config = dict(
    n_layer=14,
    d_model=448,
    n_experts=16,
    experts_per_token=2,
    d_expert=176,
    d_shared_expert=0,
    activation='gelu',
    moe_layers=[0, 1, 2, 3, 4, 5, 6, 7, 8, 9, 10, 11, 12, 13],
    router_score='sigmoid',
    normalize_top_k=True,
    routed_scale=1.5,
    balance_loss=0.0103,
    balance_bias=False,
    init_std_router=0.038,
    lr_router=0.000517,
    n_head=7,
    n_kv_head=7,
    head_dim=64,
    vocab_size=4396,
    norm='layernorm',
    norm_place='pre',
    norm_eps=1e-06,
    positions='rope',
    rope_base=10000.0,
    rope_fraction=0.25,
    qk_norm=False,
    attn_scale=0.125,
    tie_embeddings=False,
    parallel_block=True,
    init='trunc',
    init_std_qkv=0.0288,
    init_std_o=0.00545,
    init_std_up=0.0288,
    init_std_down=0.00272,
    optimizer='adamw',
    lr=0.000632,
    beta1=0.9,
    beta2=0.99,
    weight_decay=0.17,
    lr_head=0.00384,
    grad_clip=1.0,
    warmup_steps=369,
    schedule='wsd',
    decay_fraction=0.741,
    decay_shape='exp',
    final_lr_fraction=0.05,
    batch_tokens=[32768, 65536, 131072],
    seq_len=1024,
    doc_mask=True,
    train_tokens=428700000,
    steps=5708,
    dataset='wikipedia_en',
)
Below are experts of layer 11 (counted from 0) of a mixture-of-experts language model. Rows are named up (a neuron's input weights, with its number) and show model dimensions 0-111. Each number is 500 + 25 x the weight over its row's rms, rounded and kept within 0 to 999. Numbers have three digits each.
Before each expert's rows: "gets" lists some tokens that make up at least twice as much of what it gets as of all text. This comes from a sample of Wikipedia text that the model never trained on. Tokens count by the router's weight.

# expert 7
gets: "s", "ers", "es", "ation", "or", "6"
up0:530467512525490492437507460529520547497480479507550509476517492494515521490475534516531485522508488504507499494494521492505450451546526508451530504507469487524555496478523508498476503520507481473488507475501490460465477472495518497518499451492499459452513479519497506531485449490512450518504496533508503472490523511538520549501526460493
up1:495429509538521517503543486535478535507539493532516536479543478462494481495500473484515488489493523537491474493488524506500488545522500480436510505537480523472501443507503510501505575513499521453469474521517477498549504515516499501511518466538514525516503488557536486462501508488478538486478517482519484504562516462551519464511490462504
up2:532493454492477505542497493497426475551512521520517552510475536475487541523473491457493517497518527490532467482494473482530538511517460498465471507508504508479483517498501463507516473520444504466490516491486529532545490532512471512482507456532495469511506487547488491464525540513450514516499451482486499480498542525530549528507449483515
up3:469488472469484518463491453504489478471494524513512479535481500454486472540484491489467508540490503499491495493471482496516497475520461464500588504471498488520509468552471505495498496487489501486500478524475506494522512482491536496470497530514513476457475504496489466505473539502458451506444522573461504427509464479489517482437462522505
up4:500515500501521501496469490537495525484459531499518508511485538465493503480501485501508502492534474501542480488502517481523476482493543519502495491482476500507553465494529488491497515522499479445528492455493473499550476554524500529526430454482517479455499467489558461505444522560508491514505525523494470501478518527521509498530475502500

# expert 4
gets: " the", ":", " |", ".", "-", "'s"
up0:508511543502503477453520486513508491519479455472484500491483454463462550497494505484500543513499511512544519515504494510480534495521504527479521537493496539557522493450489489541524489503443521519497493551499512514509466530495553466540511514507470501493475484542462511498538496508449480494483494512492511510548498494537495482507481493498
up1:507532523507495487521541497499506504525518469490472519508473547543526514490518494502516523514527492527456494508510496496524480520518533488515515544490527557535522514499498543500560457458511460494525483497536526490505482529487475462476516475514465431516490505501500525492510442506473524482471540528524513472509487511491456469512493508508
up2:496482507526465517506498474512548461503515464486531479500512464511499496514494487490525520524502521477512498513536501505477516493519499506513503525480477543480518460492436508520512474463469497517504458519474519500480472475499476475500511463521462485461480508499456545503514516517468529531487545483492503506502521510502489493488470478502
up3:498556512500477466516550505511537507473473468472521477538513514486513528494503473498467536495502510519496498500517476469485511420487538515503502506542514502465526508495498517502508469490484453478509527458538511521486480524505536512456517467518495494505480508481487553481494507538476489462516521502462543468487458511425519450458483488477
up4:520509478484520496512467497512428486539525501519512517553539551489497498513514502471515453513476490494561506473522516497477526449461497511492482496512504469501482552471521506485522491516497504476520503485504486498513505514483515506525508525540457490548511510513534493497509498485468507558483445543500517555516463532571467474501492496491

# expert 12
gets: "1", "9", "8", "4", "5", "6"
up0:495470472527491517501504483529461469480458509491514501531491474526491484512505485501479506480483509510507545517493459515496514468503472504483519490513510467467550523535458488475524524488493477474491481531525519457486487507471499513483460430508482461541507504507543487488516486511509453520494479491473566546523507494520474505495505486532
up1:526481537486484483498543488509493498514523567519462563521520501502533552501483516525463507497522458527506495472492507500539531490490538491470431482497515525453468456505519507522500488491479496498505495500516486466467527504475464493491525484517507479536489547546477469512491487493497500471516478550550476494565484493495531492471479481498
up2:507507478507508507525473521526494480509493510458497488507501495484483461503481483502486504482524492484504515514472460559545475507547526476466478515501447488505477473527508528489503508495470511497520531546483532497469507507486478537506505488501505496514514465546527502492464480527489471486496507500507543564501478498484517515484487500511
up3:514510501486492517520515521507513485495509523571520484497501452476487480513502503459544509477503481495506445502507486524503512494500468475502519483503556512481502469518495496465472509536527504489501510499515481509470483523515470527494476489537491514546515458465523536496503510462460538491493481503500529470477511522416499527491504463510
up4:479499507472523450506509511522537421460473448500491510524481502474503508513506492498561528467497488532485505496480491530522475453499473472500522501490501470511530518496505512483479497517529480463495506505499520491479498509542541524482514514538472507463494489492484524469528484442493477505510480551483511512476483528498515493560496508500

# expert 1
gets: "\n", " |\n", ")\n", " L", " l", " h"
up0:490481479509487512478487506492462552512482499467534486448510485521454481519503503454496510488447502490509484531419467515482491494524493504460531485556495511516492424485510479494520494506490519498564511519530525473524517441490541505444527492487551481529472493501524493483489483573460447507480519500514537497516479508532514483525535491469
up1:519483510459525507475520503502501553500488490491475487509519439509546502489524475508548518519508531543536511496459488507520484511500508486491508486510463493502506509546516543515466443481538486494559506522511531532498462488507525462496486506509472487453479493505461528490555475506464531505471462530518540517511496493510495495469471477485
up2:491467486517502527500499513521514517470445488473541527478484482539550499499507476481467482503533523533495534505540527535494471496510540554511520464488512507486500535528468539467510488511479501467483460480516508480518502498531502469463511479509522475511495517499487561500517476535515502538464526508532513526504528510473502515483503519502
up3:514536530530505474474501488515524503522520468545510450518502489536491478502525493495489506485499480507511488517516514559521533498476510492505503492489476486457492500524471489537476480495503516491537517498498533534509489490488519523510450506550483518526493496504487533465479561515474556535515500477535463481487530530512500461487493551553
up4:502492487454511504527497505506457501490488492478537526473514509459524477498514507507484511505493463509526532522512535578480510478533524547451490480484486493499533519488507486480539499506514507449469485480504496469510486502481511542469498485503529461481527570486499504485518467490498478520465508541537514500452504480507486493485526496515

# expert 10
gets: ",", " |", " and", ".", ";", "-"
up0:500492484502510478483506467538528498503512523451499548534544522469480462480487482445492513497538497476508498512479492529511494449536481472507507489516469508526450527471512471482535480521509524484478541493520495507522483470523481492494477536470478525522490473508473524488454495467519524501500476490494486490456500564450446501459449529460
up1:488478511532540529502529491541484522455518541442487499480508538481551563467472508487448503481492548498468544468492531535532503517512460497503468503478501486454492517483491499495459513495501515489493474480516468508527466493527514462526498446505509459506477493516480514499513506509491525477504502503484474526517502484501494471506508524516
up2:531483504524484515500557517486506516532491493506492469458515528477525530476508489489516517478495531487520492467519526562487515469500510546483524507501510497508512510484510503480503504490418526514495485496520506525478482495513514495474445469516447480489446513529501515484489493479505465502480548498523499541528532530512479426515488484504
up3:520514499536517507525511489519509499508518504480515497501464543502522515496499514493497534486485480512449528512517524482512489501502478468480506524494496451500476524538518551556447511553461470517526550508462503513490497451498531475496512469499492476540544526463539485550530515494504476513518479500453520482513479510515505487489507541495
up4:485499493491499495508512532529504494468495502506488522514510502499530495513445493517524494522513466490523554451538512513524503477498477516497470496529510491485508563504465530509479491523457488495554480510472496450518481458484537556502423510512516505491547488490499507478483498467496485531466525500480515505496452458453478494494526526474

# expert 8
gets: "0", "2", "1", "3", "4", "5"
up0:534545461534453511494522505501577534458472464460470473499457497471513505495460451523490531486527493517524489490533484541537468505512499528497474488474477482508493534554492499492512511492510470503525500527521524545533477522520507542527468508491534478510517486481503536513489501477500515500483514523518532487477531492502518517497506526508
up1:509492476497476444486514490500533502452490517476510526490470495506497529475499471510502483513474509506530484491499501479505490473511525518487502537479497517480481496503476516478512478498488513500537501484547528459530474519489492522481522491477472435441486550486538567500480486545487518504474498492561527516487555468486565488500483477470
up2:501502499490485509500531476496532512451471492493497493499510516511511524514504510448513502523512549499508468483487501560501493509439532460494504512467492487519468482507503474527456521450510464514532477517489509466513491471502491503474539434517512485473477500493505505520503470496522507474495472524564498509465518504501485472493491456477
up3:501573547491486479502515485532497553513475496529457498505534473491512503504441504498516459488532535520466477455519501493489519484500452526482509504488520527473471532521518526504513506512477547497507468520514482522523480482513474489542502513458507500449487495508473551484549463467527458507500490570506486484491499488506475472502521493502
up4:500523515483492461477503530501505515495518475518477501488493493442472522483512499508498526503468521513538470464489517482461487491535481475471537515496526524508496498451533461507494461486516509505491477499458470491495486481471512537493505483511506528462477498475479551522502544528494530518534474468534501488486530512498481465506483454500

# expert 13
gets: " ", " (", " \"", ".", "–", " =\n\n"
up0:502540535506511456527484589491528483493472473513507473457481521540546484495519492512493509524544481527484514459546491469510487502499496502528491507530490514513507490532493498509522464488503483515505508489524428478520511542518511524497480482496516482505500511477512516449491480468471491501512512502453487535474493460451553509553508515509
up1:458542479498468448470505519500474484485466503503536522529492510488483533461497500495522522505501460501501499482497481496494439466485544493499488521563501484501544500494481526487515495460529480490537510516555501504496509521494496517511444464508492491554487514487502486481492495480498525476492525504485493516519514511473522465517489486542
up2:526530491515511482504497462511456448464473468484521507521534513474467507532493487450511541493524480527530492462529476484483491500493471499480538493516480484545519497470450515490560479533478512464548501518497510517522492449526501506507457504526479508461516494485486489496476497519479509519519473459529506497459488507476470479479495493520
up3:491520477504518453528540502522498548456511471516432562546503492538515480534506495484525486512507477482535419498486526503481515489520522514484594439526494477482490465492460458456571511483497489486496508529502543481517510496519500501477468475477512515512468512486501499503528501510490519506498494513478497476499511461523454500522480477518
up4:507520524515529493494502512491486490480509488500502519504520517460510482534512510495490526519510513554568469499469506488513522533475489498479551514513532543493521482484527535501542494519497488479484486497554524550489519540512458543499428480536491488482461549491527515484465471467469507521505520523514526518481473492455537497484488542489

# expert 3
gets: " a", " an", " p", "9", "\"", "|"
up0:518447476521471476528490539528475522464510520464571514520520512486492538520509440492536488517519527482527536492524521470501495499517533462479529467521495475519477508494511513500526472478522478479533490531458492518492510461490519552507555507489496508520509531496478487513512496475508516492513482529501533533476514502490499453503495484491
up1:528517501505477519490468479543499472490491515516537490513518494532496548502524511511495549472514498508513490448515509532496518509511517462510586479475491483488490491475496465479437497520467485534520512487494483534505482540473484511470514507521487502518464491508497476456490485458540488508473506515513455476489463534510508439475536528482
up2:488506503525488517472517468523490475500479491492516499505494516488537543484490473480478479493471510488432495501495500508519512466499486485479508531495515503492509493563487507511443502541483495521488464546481508512496445532577513488528511521473518471520520492543498449526452493464460502481545506459500451471467485487514535477483491514481
up3:480517502535466503508509533508544504515510487509438490507454513501556557501503483538485494496514483540489496493498452499525524511498500460493472516553518542483507506528511512541535497490539485468486491481519479437515487501497528476477496459516486491491498524502471493481450484513495507504488526496514491534451501448518517530486458493491
up4:584537554487485480514519522497543536508490488518484448501479529497530541514504520490484459483529489512514504523509507492497536521491470484502484520505525484486504504524496493515506537524483449515542472545490501481519523492498519487480499482505479517527546509474472483510510485489488489494469531547528499468508493472553506426479493429530